config.toml
normalize_top_k = false
init_mimetic = 0.5
beta2 = 0.95
dataset = "wikipedia_en"
Below are experts of layer 3 (counted from 0) of a mixture-of-experts language model. Rows are named router (the router's row for the expert), gate (a neuron's input weights, with its number), up (a neuron's input weights, with its number), down (a neuron's output weights, with its number) and show model dimensions 128-255. Each number is 50 + 12 x the weight over its row's rms, rounded and kept within 0 to 99.
Before each expert's rows: a language model's description of what the expert responds to. This comes from a sample of Wikipedia text that the model never trained on.

# expert 1
It responds to: Word pieces right after an initial capital or short prefix in names and terms, such as N-oc-era, La N-in-a, In-val-ides.
router:48 64 38 62 46 66 49 51 52 56 34 62 41 46 45 33 44 47 46 29 61 24 69 40 42 51 70 52 50 63 67 56 41 53 37 38 51 45 34 46 59 65 25 71 51 49 22 53 55 43 45 66 74 67 52 47 62 39 50 71 38 48 45 40 51 62 67 65 38 53 42 61 55 42 40 35 72 34 52 58 25 70 55 56 57 47 33 52 38 67 30 46 48 20 58 54 65 43 44 50 50 49 45 65 20 46 51 57 38 36 59 76 62 68 55 51 54 51 45 44 73 33 59 63 31 52 51 63
gate0:59 52 63 50 66 64 61 46 33 39 45 59 65 58 36 47 71 47 43 62 58 40 78 54 54 62 58 60 52 53 39 35 52 36 34 37 57 55 30 55 61 45 61 62 60 74 49 28 30 51 57 54 46 39 57 29 44 57 48 30 63 51 35 65 42 57 44 43 43 29 46 35 52 53 45 44 59 74 41 53 65 52 41 36 65 32 66 40 62 49 45 38 51 64 35 43 67 39 60 65 30 28 54 47 50 57 78 49 43 65 47 59 49 47 60 48 61 33 42 45 55 56 61 44 46 40 66 43
up0:51 66 32 28 69 32 59 68 50 53 52 55 32 38 61 59 55 56 42 48 53 43 36 36 48 46 49 41 47 64 49 60 68 43 60 40 47 38 52 54 50 63 40 70 50 51 36 56 52 53 49 67 70 66 51 48 44 65 81 57 56 39 48 44 39 41 37 50 47 81 33 58 54 34 36 51 59 48 39 59 53 52 37 35 70 56 29 63 48 63 62 53 43 34 68 46 53 35 47 49 78 44 30 53 51 45 60 40 53 46 64 53 57 60 45 56 53 47 48 47 38 48 44 51 49 62 64 56
down0:69 42 52 41 65 47 47 44 70 57 72 46 44 49 40 50 60 33 66 38 37 49 51 50 33 48 61 52 34 38 38 26 36 57 25 65 58 66 48 62 50 19 35 55 49 64 69 72 44 44 23 53 39 49 61 46 48 57 27 46 50 58 53 43 47 50 58 37 46 47 47 29 54 54 29 46 45 58 52 43 28 36 61 55 26 52 45 51 27 24 70 44 43 36 40 49 60 35 48 56 30 40 52 27 68 42 40 57 61 34 29 35 51 43 65 48 49 67 51 59 31 39 61 53 41 58 68 40

# expert 30
It responds to: Inner pieces of German, Scandinavian, French and Korean names after a capital, like R-hen-ish, Sch-ne-ider, G-ang-nam, and ö or ø.
router:39 46 33 64 43 19 66 51 48 36 40 69 60 53 50 56 59 38 40 43 43 40 57 56 54 40 45 51 45 56 67 66 65 69 52 34 66 56 57 34 70 36 48 38 47 29 49 55 45 56 64 58 69 81 49 53 52 47 39 38 52 72 41 40 30 46 49 46 54 34 45 43 46 70 56 59 52 69 76 40 44 58 56 27 53 54 63 40 60 56 47 62 62 54 49 24 67 73 64 57 47 67 48 37 39 64 45 47 27 54 40 44 37 52 62 44 30 49 54 57 66 47 58 33 51 63 41 69
gate8:45 64 38 39 71 57 35 32 40 35 58 47 48 24 61 64 60 60 31 68 55 49 45 61 64 42 54 36 73 61 32 68 42 47 26 60 45 52 57 40 36 35 45 59 46 50 27 50 32 54 50 46 56 68 34 66 52 52 31 58 48 50 46 55 54 45 50 29 38 43 53 50 56 54 60 43 35 44 61 69 50 68 37 58 56 30 56 51 56 54 53 47 50 51 42 42 40 42 40 54 59 44 57 55 27 39 55 41 28 33 33 55 58 35 68 67 56 41 53 56 55 49 75 51 60 50 56 46
up8:55 33 58 50 54 63 62 64 53 36 60 58 72 48 73 41 54 32 43 47 46 67 63 50 43 52 54 55 57 71 36 49 57 64 55 47 66 62 48 47 60 45 57 49 61 52 55 69 59 52 36 32 56 70 50 59 53 56 50 57 50 63 49 49 55 39 49 62 51 31 29 44 64 26 24 65 67 39 47 47 44 73 59 43 49 60 56 48 55 56 70 88 68 54 63 54 27 47 33 56 68 53 58 68 40 32 26 31 43 51 67 39 48 69 50 62 42 65 62 52 54 40 29 47 59 37 48 45
down8:43 42 22 66 47 59 37 43 45 64 48 68 52 45 29 54 23 48 66 61 51 52 46 46 45 54 33 34 39 22 38 46 43 47 72 47 64 43 66 47 67 33 34 47 56 61 38 61 44 41 63 37 31 31 49 52 61 71 55 32 46 48 41 30 56 48 64 41 47 58 60 45 50 63 51 62 30 48 45 48 49 36 45 50 23 61 59 48 41 17 56 48 46 63 33 47 33 39 53 62 62 45 74 36 48 44 50 64 68 50 49 50 33 64 37 57 32 58 57 45 35 25 41 65 34 78 55 46

# expert 3
It responds to: Inner pieces of non-English, especially Spanish and Finnish, names and words, like Su-omen, -ión, -rez, plus digits and commas in dates.
router:54 60 76 62 40 76 44 31 29 47 26 58 43 44 49 50 69 60 26 45 43 49 74 43 50 61 70 38 68 67 45 65 73 61 37 50 56 45 43 71 35 55 54 25 64 27 41 28 32 56 67 36 47 68 54 64 49 52 61 85 54 44 38 82 58 62 49 48 46 57 51 42 51 55 46 52 40 50 54 69 51 66 74 43 48 48 42 53 67 36 33 43 36 42 57 43 53 51 44 46 60 44 45 53 36 48 45 48 48 52 43 60 55 65 66 54 38 53 65 47 39 55 43 48 50 27 41 80
gate0:37 32 66 49 29 39 75 67 58 43 45 45 51 30 64 49 48 56 30 49 37 57 42 43 48 48 39 59 62 45 34 48 58 65 65 42 42 53 72 37 45 55 41 56 47 63 61 41 57 44 48 56 45 52 49 52 51 50 58 29 40 55 47 47 56 53 44 37 63 47 54 60 62 58 67 64 58 71 60 53 58 40 39 54 40 42 53 54 41 42 55 62 43 75 61 43 40 44 53 49 38 46 58 50 31 63 29 39 76 47 51 49 61 50 30 49 69 27 60 45 63 42 70 39 59 68 47 35
up0:43 58 64 60 41 45 43 42 59 42 56 61 50 44 44 63 67 40 33 33 50 53 58 53 49 60 50 33 52 55 62 56 57 46 37 60 46 31 56 49 42 50 41 40 63 36 49 43 48 56 51 43 49 67 46 49 66 45 68 56 53 38 54 39 51 51 33 35 51 51 71 60 45 56 50 38 59 60 54 56 61 45 23 52 45 45 57 56 41 30 25 55 38 57 49 35 38 76 67 74 43 17 58 36 58 74 28 49 55 44 41 62 58 58 43 29 37 46 64 29 53 50 61 44 76 57 43 30
down0:57 41 41 49 70 60 28 56 60 53 64 38 37 41 53 63 57 42 78 50 45 27 51 62 34 48 39 68 33 35 59 39 39 61 56 36 58 46 64 49 73 60 34 55 42 58 36 73 43 40 44 47 50 39 45 57 47 45 38 60 51 45 38 19 60 44 40 57 66 63 52 44 25 53 50 55 47 47 28 51 44 56 56 54 53 43 63 32 48 25 52 22 46 55 47 36 40 60 50 46 73 43 53 55 49 54 63 39 56 54 50 46 37 36 49 44 48 45 31 47 32 50 43 69 79 28 50 52

# expert 14
It responds to: Mid-word suffixes of abstract or professional nouns and adjectives, often followed by "and", such as cl-ient, -ological, -ation and, schol-arly.
router:48 43 67 51 51 78 42 60 33 62 67 47 67 52 54 53 42 64 36 48 28 64 51 55 38 65 39 41 79 64 30 40 41 46 53 59 63 63 60 40 45 34 73 42 47 52 54 53 66 54 41 53 42 27 43 53 47 47 47 32 34 42 51 37 37 56 30 69 38 59 62 56 34 43 65 40 63 34 35 32 75 81 52 41 30 60 53 49 55 42 36 22 43 72 49 56 70 34 47 70 36 26 57 39 40 55 68 41 70 64 27 64 78 69 65 47 55 58 40 42 41 46 39 49 71 44 42 46
gate0:35 75 69 49 45 56 60 57 50 40 58 53 38 71 47 50 38 54 80 44 60 73 78 41 19 59 49 49 53 48 33 73 50 48 73 51 48 45 63 48 49 73 36 35 69 48 47 44 36 40 56 28 51 57 58 56 38 57 55 52 57 41 49 34 39 47 50 47 42 43 63 47 43 39 29 39 35 49 61 65 52 35 55 44 52 38 46 42 56 39 50 55 67 49 61 62 55 35 57 47 50 55 49 54 51 44 40 61 68 57 58 28 13 41 37 32 50 50 45 56 58 38 69 55 46 72 36 49
up0:64 50 57 53 69 47 81 54 72 60 44 59 49 52 43 40 41 37 43 32 53 51 32 46 41 53 44 34 51 55 40 48 34 53 52 48 38 48 68 41 47 37 50 25 59 58 48 52 69 48 55 76 43 47 45 49 33 39 46 20 62 44 43 74 36 37 65 41 50 62 58 38 23 42 65 69 71 57 33 48 56 41 24 53 61 50 32 50 56 45 29 63 46 42 37 29 58 43 60 54 67 56 34 66 57 51 47 49 48 14 71 44 48 62 43 42 44 60 61 55 44 67 24 48 38 49 51 33
down0:53 57 41 36 51 25 31 56 51 42 60 53 45 68 55 43 50 38 55 45 64 55 49 53 66 40 43 37 40 70 46 67 76 28 32 44 46 50 50 43 54 46 42 68 49 49 43 46 43 50 56 25 78 57 28 39 58 68 45 74 34 53 62 55 46 36 36 46 20 57 67 67 64 40 42 40 74 47 52 57 58 68 32 31 68 42 57 38 39 47 35 54 60 65 54 63 52 55 40 60 33 43 40 41 36 61 36 42 61 63 24 61 30 51 45 60 52 43 42 41 55 88 23 40 53 36 50 60

# expert 4
It responds to: Word pieces in Spanish, Portuguese and French names and words, plus years and century numbers, such as Ville-g-as, Port-ug-uese, 2-008.
router:67 47 76 59 41 72 35 46 33 70 45 33 67 56 39 46 42 54 44 40 35 46 44 41 27 69 70 51 73 47 41 28 35 37 54 55 74 47 50 71 45 61 66 40 66 59 54 51 34 47 34 42 45 38 38 48 63 41 53 52 38 60 30 65 57 40 44 53 71 48 59 44 64 44 40 38 55 41 51 62 46 72 55 72 57 52 56 64 68 23 63 65 37 50 46 60 60 57 60 41 39 34 45 28 56 57 63 31 48 40 57 56 34 49 56 46 53 66 87 48 60 39 51 35 50 44 35 74
gate0:48 61 42 58 46 69 61 62 56 65 60 48 66 56 45 44 49 51 56 60 48 33 65 69 29 64 54 50 41 43 49 32 36 43 55 57 45 45 54 47 61 55 64 58 58 44 40 43 50 36 33 54 39 43 54 47 35 59 64 18 39 16 54 51 50 44 23 45 43 49 32 35 42 49 59 70 49 42 25 63 60 21 39 43 60 73 35 44 40 46 60 46 51 50 37 59 68 59 57 28 39 42 58 44 37 31 66 42 49 85 38 48 46 50 56 42 53 47 58 46 60 32 71 31 59 56 61 58
up0:74 38 32 40 44 32 65 59 51 47 59 57 36 45 48 59 51 31 57 33 57 56 64 41 31 35 28 61 42 50 29 51 46 45 54 38 47 55 51 47 57 61 35 49 54 70 52 60 59 48 48 65 48 49 47 36 62 74 42 58 47 51 70 49 38 44 45 41 29 58 61 66 44 54 33 71 72 52 51 45 47 44 50 63 39 45 71 57 61 59 58 67 57 44 41 23 40 49 50 54 40 59 42 70 76 46 40 53 54 66 57 62 46 39 26 52 45 48 47 50 31 49 43 48 60 69 39 44
down0:57 43 45 75 51 55 56 31 51 48 57 52 61 48 54 56 30 45 45 68 34 58 48 38 36 80 46 63 76 53 41 58 42 41 68 44 46 56 48 51 79 61 68 37 56 42 59 50 44 59 30 48 52 58 52 47 39 21 55 45 46 49 54 45 52 54 65 48 46 38 52 34 52 28 46 56 70 49 56 49 40 48 64 50 55 38 44 49 63 81 43 31 62 51 60 60 32 40 51 50 63 47 63 65 76 36 49 55 31 65 77 36 55 42 63 71 60 32 33 47 22 43 48 56 43 78 47 50

# expert 19
It responds to: Closing parentheses and pipes in climate and election tables, word endings like -en, -ants, -hood, and L in JPL.
router:67 54 50 60 88 47 26 48 52 48 67 53 57 54 26 39 46 31 41 83 49 62 55 43 37 68 36 46 48 34 56 54 35 42 33 61 63 81 43 36 58 31 42 51 49 57 45 49 68 51 57 46 31 63 30 44 64 44 39 32 43 44 42 38 29 43 71 50 49 56 42 38 53 63 58 35 67 47 44 41 49 69 44 52 48 26 27 29 71 53 52 44 47 45 56 62 36 36 69 46 67 53 40 43 59 69 53 50 55 46 61 57 40 47 45 53 68 46 27 37 55 53 45 56 44 59 45 47
gate0:55 45 75 35 68 78 57 48 35 45 57 86 32 61 48 39 44 37 40 51 54 29 65 49 24 65 57 46 50 65 49 77 60 26 40 51 54 50 45 38 44 31 33 53 40 62 46 27 64 54 32 83 34 63 69 48 64 42 67 42 42 52 55 39 30 42 55 59 52 65 41 52 38 53 47 44 38 62 50 47 52 57 69 56 49 32 72 37 44 58 35 56 38 38 58 58 70 51 59 58 65 37 46 47 33 46 53 64 67 42 51 57 70 49 79 47 65 59 78 32 40 56 32 53 50 30 49 77
up0:62 49 39 45 52 77 71 73 35 46 55 53 43 62 49 52 39 44 36 57 64 41 45 59 36 60 41 53 57 65 64 36 43 66 42 61 68 48 44 56 63 34 62 47 50 49 29 63 41 44 57 56 21 58 62 77 60 41 51 50 52 44 58 60 46 62 59 44 46 48 44 44 40 70 62 50 33 75 52 17 56 45 52 52 60 67 58 60 51 51 42 40 72 35 47 47 44 55 75 59 45 50 60 41 50 50 76 30 38 37 66 53 58 19 47 54 75 27 57 42 55 61 48 54 44 48 42 76
down0:50 42 20 56 54 46 50 40 65 45 56 43 59 64 51 33 44 66 41 43 41 74 37 25 71 64 54 59 66 51 32 34 60 62 63 59 74 59 55 44 59 54 40 83 40 76 56 37 37 51 51 68 60 47 27 70 54 45 39 55 38 48 48 45 55 52 40 42 52 28 44 45 54 44 65 34 47 70 48 60 26 56 79 57 44 28 60 53 46 58 50 33 46 52 50 51 46 60 58 48 45 62 58 55 56 38 53 48 47 55 43 56 71 60 34 59 52 44 42 48 16 59 53 50 49 43 51 37